Weights of a small mixture-of-experts language model, trained from scratch on English Wikipedia: 52.4M parameters, 857M tokens.
Below are experts of layer 7 (counted from 0) of a mixture-of-experts language model. Rows are named router (the router's row for the expert) and show model dimensions 96-127. Each number is 200 + 30 x the weight over its row's rms, rounded and kept within 0 to 999.
After each expert's rows: a language model's description of what the expert responds to. This comes from a sample of Wikipedia text that the model never trained on.

# expert 26
router,196,225,182,151,185,178,192,189,199,227,177,215,235,211,243,145,189,156,227,189,124,180,249,205,197,195,182,207,237,209,205,213
What it handles: Pipes right after city, team or venue names in sports schedules, plus the place names themselves, such as Indianapolis, Arena, Oxford.

# expert 33
router,209,202,214,198,185,186,179,178,180,252,156,240,221,183,183,255,200,239,208,197,148,214,175,173,174,236,226,254,266,134,192,187
What it handles: Word pieces inside Arabic, Turkish and other non-English names, plus Cyrillic or Thai characters, such as Abd-all-ah, Ubaid-ull-ah, Al-S-ham-s.

# expert 21
router,203,243,173,155,178,222,193,181,210,224,161,219,252,206,156,236,214,167,215,170,169,186,235,156,202,190,205,225,251,185,194,241
What it handles: Country codes and city or country names in sports result tables and match reports, such as USA, FRA, ESP, Los Angeles, Paris, Santa.

# expert 41
router,221,177,245,183,198,152,213,187,163,237,227,240,234,194,127,172,214,251,173,150,218,256,184,186,147,154,230,163,203,187,170,237
What it handles: Byte pieces of Japanese, Thai, Arabic, Korean and similar scripts, plus a few tokens right next to that text.

# expert 49
router,180,177,247,164,184,207,132,152,170,173,196,195,249,240,150,185,212,145,169,215,174,226,189,193,230,213,175,196,160,231,179,227
What it handles: Opening pieces of given names of people or teams, often in tables or lists, e.g. Cris, Ra, Al, Den.

# expert 27
router,181,193,187,164,196,206,171,167,184,211,247,181,193,241,186,228,244,196,186,220,231,216,234,226,225,213,176,185,199,196,194,209
What it handles: Prepositions that start time or place phrases in narrative, mostly in, on, during, until and since, often before a date or "the".

# expert 16
router,227,207,232,221,225,186,176,182,209,217,184,180,159,170,251,167,169,208,228,167,221,206,185,208,206,194,190,200,224,241,223,149
What it handles: Digits inside identifiers and measurements such as ISSN, DOI, gene IDs, coordinates and spec lists, e.g. 1834-44, 43°01′30″.

# expert 15
router,228,235,179,189,182,239,243,148,224,156,198,172,175,131,191,240,178,166,149,200,213,229,160,189,154,233,210,198,133,240,194,162
What it handles: Digits in demographic statistics and years, such as vacancy rates, population percentages, "females" and "median income", and the 0 in 2008.

# expert 14
router,173,181,187,193,137,159,211,154,202,214,188,217,235,246,173,235,159,234,212,176,197,196,139,187,146,195,204,190,213,224,132,227
What it handles: Numbers, usually the first digit after a pipe or space, in sports results, rankings and statistics tables, such as 2015, 40, $5,790.

# expert 2
router,155,145,243,251,241,176,183,172,185,175,196,233,197,230,161,193,169,198,185,163,217,198,188,222,205,209,194,162,195,206,186,237
What it handles: Hyphens, spaces and header or field words in film and album infoboxes and credits, such as Genre, comedy-drama, singer-songwriter.

# expert 24
router,199,229,186,197,213,172,191,197,211,231,214,223,204,244,197,244,228,153,228,194,224,186,225,108,241,215,190,197,227,183,135,215
What it handles: Digits after dashes in match scores and set scores, plus months and time words, e.g. 4–(6), 6–(5) on penalties, weeks, January.

# expert 18
router,222,217,208,209,145,174,202,195,236,250,157,187,179,236,219,210,209,224,246,172,172,164,177,183,223,211,174,204,196,207,169,206
What it handles: Inner pieces of Slavic and other foreign surnames in athlete or member lists, e.g. Kratoch(w)il, Stanisze(w)ski, -ović, -ová, ł, č.

# expert 46
router,223,236,150,162,202,253,240,179,230,184,225,148,218,159,214,193,206,152,145,218,181,214,182,218,163,208,179,187,180,244,204,164
What it handles: Words, digits and punctuation in census and vote-share statistics, such as households, median, 34.4%, commas after household counts.

# expert 55
router,217,224,173,189,169,161,214,201,180,200,174,212,197,174,198,247,190,201,241,158,154,179,204,175,221,207,243,231,186,193,185,224
What it handles: Inner syllables of Slavic, Turkish and other non-English place and personal names, including Cyrillic letters, e.g. Budějovice, Nizhnekamsk, Kaliningrad.

# expert 3
router,198,198,197,182,199,162,221,197,187,219,152,191,244,179,242,240,215,189,196,193,167,235,227,184,264,268,164,215,211,175,180,239
What it handles: Mid-word syllables in place and personal names, often Romance or Slavic, such as Pa-lo Alto, Costa R-ica, S-om-me, Ol-im-pija.

# expert 54
router,212,208,205,200,253,179,184,193,224,194,243,243,202,212,211,209,156,194,131,227,198,222,225,168,186,181,200,174,198,197,214,193
What it handles: Pipe separators, header dividers and header words in wiki tables, e.g. | between column names, ---|---|, Candidate, Votes, Pld.

# expert 56
router,139,198,222,218,181,231,180,225,197,190,153,198,261,169,225,262,238,177,254,183,159,158,241,138,216,208,184,211,186,159,163,160
What it handles: Sentence-opening words like However, According, During, plus internal pieces of foreign names and words, such as Nevsky, Newfoundland.

# expert 45
router,250,157,205,157,178,211,251,138,165,166,202,243,223,246,169,189,211,193,205,182,195,255,233,201,225,152,207,224,176,192,197,196
What it handles: First letter or space at the start of a line or heading, such as E of "Events" after ==, R of Russian, and list numbers.

# expert 20
router,193,219,203,156,197,151,222,180,246,216,157,204,210,261,240,248,208,214,159,219,216,207,221,174,173,189,147,144,216,230,226,163
What it handles: Competition-stage words and table pipes in sports and election tables, such as Quarterfinal, Round of 32, playoff, Result, Majority.

# expert 59
router,135,220,217,239,243,129,215,140,225,175,179,184,159,208,222,219,209,243,188,164,196,156,237,173,201,215,185,167,249,207,228,215
What it handles: Capital letters starting abbreviations in semicolon- or pipe-separated racing results, such as TEX, SEB, TAL, plus words like Nominated, Won.

# expert 53
router,189,221,151,177,188,209,168,174,164,239,206,150,222,269,225,188,237,169,241,166,192,201,189,133,246,185,211,185,160,226,199,255
What it handles: Prepositions and table pipes that come before place names, such as in Moscow, near, at, north of, and | Monte Carlo.

# expert 62
router,246,240,189,214,201,189,250,216,185,211,202,163,151,214,235,161,170,208,218,157,189,202,161,214,222,143,203,223,206,224,206,218
What it handles: Degree, minute and second marks, slashes and codes in geographic and chemical infoboxes, such as °, ″, UTC, ISO 639-3, km².

# expert 58
router,153,190,187,231,230,229,237,228,243,197,122,216,174,216,218,200,178,230,161,224,204,196,126,198,226,221,237,163,167,212,212,219
What it handles: General nouns and pronouns right after the, a or this, such as whole, case, subject, reason, one, absence.

# expert 22
router,182,214,195,166,160,153,184,157,205,242,156,197,226,238,177,206,217,208,200,169,192,244,240,210,196,260,194,206,199,184,199,248
What it handles: Final pieces of personal first names and surnames in sports rosters and lists, often Spanish, Portuguese or Italian, such as Arman-do, Araú-jo, Frances-ca.

# expert 32
router,216,230,207,164,206,199,243,218,188,259,214,156,230,170,279,219,188,190,215,139,214,164,207,196,167,262,200,167,213,220,237,179
What it handles: Compass directions, line breaks and function words in descriptions of villages and districts, such as north, south-west, along, Demographics headings.

# expert 37
router,214,208,161,241,219,206,182,249,174,183,234,162,167,196,214,238,247,216,186,205,160,236,156,202,179,193,167,181,180,169,197,188
What it handles: The word to and other function words before verbs or nouns, like would, can, will, by, from, as in "did little to".

# expert 36
router,233,208,231,192,204,235,260,217,194,200,165,187,226,180,278,224,195,212,244,189,194,179,175,225,195,171,209,265,218,221,221,183
What it handles: Single capitals or short letter pieces within acronyms, abbreviations and foreign place names, e.g. U.(S)., (Y)PS, A(OC), G(h)ent, NY.

# expert 6
router,216,192,216,237,254,217,173,139,188,221,169,193,220,207,187,218,191,130,167,225,174,197,239,126,239,155,226,212,229,230,157,239
What it handles: Final or inner digits of sports scores, records, times, dates and coordinates in table rows, e.g. 39–2(0), 16–1(8), 5:21.

# expert 50
router,172,253,153,199,220,193,224,152,207,188,214,192,243,168,197,231,181,206,189,212,237,254,162,190,185,271,170,196,207,226,192,188
What it handles: Pipes and word fragments in election result tables and prose, plus prefix-following pieces like ad-van-cing, ad-ja-cent, electors, Majority.

# expert 34
router,185,230,152,208,178,179,176,164,207,172,182,174,206,208,206,222,187,187,234,224,207,223,211,204,212,209,190,218,265,185,162,208
What it handles: Pieces of kingdom, region and institution names after of or in, such as Sax-on-y, Mon-aco, Norman-dy, Royal, Northern, Greater.

# expert 0
router,212,216,163,227,185,172,227,150,221,204,185,234,220,210,197,192,206,226,207,143,169,219,232,222,249,216,164,231,202,165,215,242
What it handles: First pieces of capitalized personal or place names, often surnames after a first name in lists and tables, e.g. Ro(usey), A(rrington), Pe(zinok).

# expert 9
router,206,210,194,164,203,184,207,160,205,222,160,179,174,185,183,153,158,159,158,223,172,235,212,185,200,173,189,237,201,242,174,212
What it handles: First digit of numbers inside sports standings and election result tables after a pipe, such as wins, losses, vote percentages, +/− signs.

# expert 42
router,171,197,174,154,232,180,205,194,217,185,195,254,213,197,155,182,161,200,148,210,200,224,170,242,148,235,202,197,195,228,185,226
What it handles: Lowercase word-start pieces, often Latinate prefixes, beginning a split word in prose, e.g. pro(minence), con(sensus), tri(logy), dis, anti, plus stray spaces.

# expert 13
router,229,235,227,154,225,188,185,219,195,167,163,231,177,196,186,203,160,211,194,129,214,171,215,199,214,214,246,213,222,194,234,143
What it handles: Line-break tokens ending table rows, list items and headings, especially after a closing pipe in sports, election or cast tables.

# expert 47
router,203,166,204,203,255,164,257,193,190,236,167,238,220,161,212,214,207,167,206,225,229,238,203,234,208,220,265,161,188,223,233,169
What it handles: First pieces of lowercase words, often scientific or descriptive, such as pro, geo, hydro, bio, eco(logy), rainforest.

# expert 4
router,180,208,180,170,190,226,159,163,220,201,187,210,189,174,196,184,177,184,252,215,257,253,173,193,167,200,209,197,244,232,209,151
What it handles: First digits of years and day numbers in dates and prose, such as 1 in 1974, 2 in 2002, 18 October.

# expert 11
router,171,222,232,166,175,231,179,206,211,164,198,212,186,203,201,197,228,208,203,211,201,197,231,191,249,166,215,250,242,187,251,144
What it handles: Words in names of armies, wars, governments and unions, such as Royal Naval, Armed Forces, European Union, Civil War.

# expert 30
router,228,259,168,152,226,245,245,216,269,231,229,164,222,142,241,203,230,152,200,161,203,200,168,247,198,205,217,168,205,235,208,175
What it handles: Punctuation and function words right after figures in census and geography text, e.g. rural areas(.), 1.6 mi long (and), sq, households, median.

# expert 39
router,143,195,190,220,178,162,234,220,170,188,153,155,169,244,161,208,176,170,172,181,247,180,201,175,174,265,182,163,176,199,183,251
What it handles: Spaces and digits in league-table columns such as losses after wins, plus odd word endings like kinetos-ome and Sphin-x.

# expert 35
router,205,142,212,195,233,224,212,221,208,167,146,215,217,240,182,217,209,233,186,212,224,184,214,225,199,206,172,139,133,209,187,198
What it handles: Nouns naming creative works or events after the, a or his, such as song, series, episode, role, tour.

# expert 31
router,147,159,247,225,226,185,181,150,252,175,232,147,242,255,181,161,170,203,195,234,250,216,173,235,171,193,165,200,226,209,173,234
What it handles: Word pieces in album and track listings, credits and song titles, such as Released, album, Bass, Label, Vocal.

# expert 43
router,165,214,154,217,177,224,170,154,242,253,204,188,151,195,177,256,166,192,194,161,220,169,144,197,197,228,217,143,215,243,190,188
What it handles: Tokens inside LaTeX math such as backslashes, braces, frac, mathbb and \to, plus raw byte pieces of Chinese, Japanese or Korean characters.

# expert 60
router,241,196,128,177,220,202,171,216,186,253,202,248,177,190,170,205,175,180,248,196,180,190,223,221,244,175,234,210,233,216,158,192
What it handles: En dashes, spaces and symbols between numbers in scores, records and coordinates, e.g. tiebreak 6–7^{(4–7)}, W 63–42, ′, °.

# expert 48
router,167,195,209,215,257,273,238,208,145,215,198,205,206,241,227,213,236,176,229,230,184,172,214,232,234,238,230,185,180,237,223,207
What it handles: Prepositions and prefix-like pieces such as in, on, re, de, over, under, out, often starting compounds like out(skirts), Under(ground).

# expert 44
router,171,219,194,235,168,218,161,192,162,201,193,206,226,218,155,230,217,134,197,160,169,192,155,169,158,207,189,186,160,160,193,201
What it handles: Syllable pieces of Indian, Slavic and Japanese personal names in film credits and lists, such as Indrajit, Ranjith, Deshpande, Kosuke.

# expert 28
router,217,214,211,252,169,146,194,205,225,210,179,147,152,235,193,151,161,254,203,218,222,211,226,249,202,212,201,189,229,172,249,224
What it handles: Field names and their punctuation at the start of infobox or list lines after a dash, such as Website, Occupations, Elevation, Genus.

# expert 63
router,157,196,224,233,178,169,192,170,231,187,229,217,207,201,168,172,211,265,180,222,162,174,168,174,212,165,221,226,252,154,179,195
What it handles: Words and endings in titles of songs, albums, bands, books and games, such as Rolling Stones, Love, Story, Little, Crown.

# expert 12
router,154,217,155,214,220,220,220,160,206,202,246,271,183,214,220,139,168,153,151,153,207,178,172,133,214,201,200,179,190,186,215,145
What it handles: Digits of counts and number words or quantifiers in prose about people and populations, e.g. 3(3) men, five daughters, several, many.

# expert 25
router,228,190,190,178,184,210,209,156,150,264,198,254,258,212,186,174,182,185,205,195,192,178,205,251,209,217,239,132,145,200,160,227
What it handles: Occupation words and line breaks in biographical lists and headers, e.g. politician, footballer, director, actor, plus the opening parenthesis before birth years.

# expert 23
router,158,193,144,238,152,200,197,190,231,244,223,219,220,174,196,197,201,237,170,158,205,177,210,199,202,288,243,204,194,175,170,192
What it handles: Digits and pipe separators in tables and lists, especially years and season ranges such as 2009–10 and 1987–88.

# expert 38
router,218,180,199,207,183,200,190,235,199,210,151,212,230,202,172,254,144,258,177,225,198,209,195,160,202,190,198,194,196,192,221,210
What it handles: Word-internal consonant pieces such as gg, pp, bb, br, sp, gr, as in Juggalo, spouses, Grbalj, extremist.

# expert 19
router,168,259,160,169,241,194,186,207,201,222,234,183,211,208,193,155,223,169,187,201,175,195,222,194,205,183,223,224,280,199,210,177
What it handles: Pipe separators and semicolons between cells in data tables, usually right after a number in standings, scores and election results.

# expert 52
router,227,159,177,212,198,192,237,243,203,215,164,172,248,212,231,244,189,170,148,152,187,198,210,216,276,213,189,180,157,217,221,216
What it handles: Inner consonant-cluster pieces of longer words, often before suffixes like -ation or -ing, such as Demo-cr-ático, V-ac-ant, c-uckoo, comp.

# expert 29
router,228,190,209,196,203,192,196,171,234,150,210,215,232,211,161,176,174,208,118,185,132,168,226,244,260,173,178,174,221,182,242,198
What it handles: Hyphens, spaces and league names in sports articles, such as All-Conference, first-team, Premier, NBA, NCAA, Super.

# expert 57
router,277,178,222,227,215,260,193,215,187,244,183,203,221,162,173,151,207,202,207,158,190,191,186,174,212,196,226,237,208,221,219,174
What it handles: Digits inside register numbers, dates and catalogue IDs, plus abbreviations such as Jr, Ltd, GmbH, FKC and initials.

# expert 51
router,219,178,165,167,192,178,185,235,226,158,156,168,236,220,177,211,205,178,171,191,195,226,203,146,228,244,155,247,176,222,183,209
What it handles: Inner syllables of long Latinate words before suffixes like -ation, -ary or -ant, such as preli-min-ary, predo-min-antly, de-leg-ation.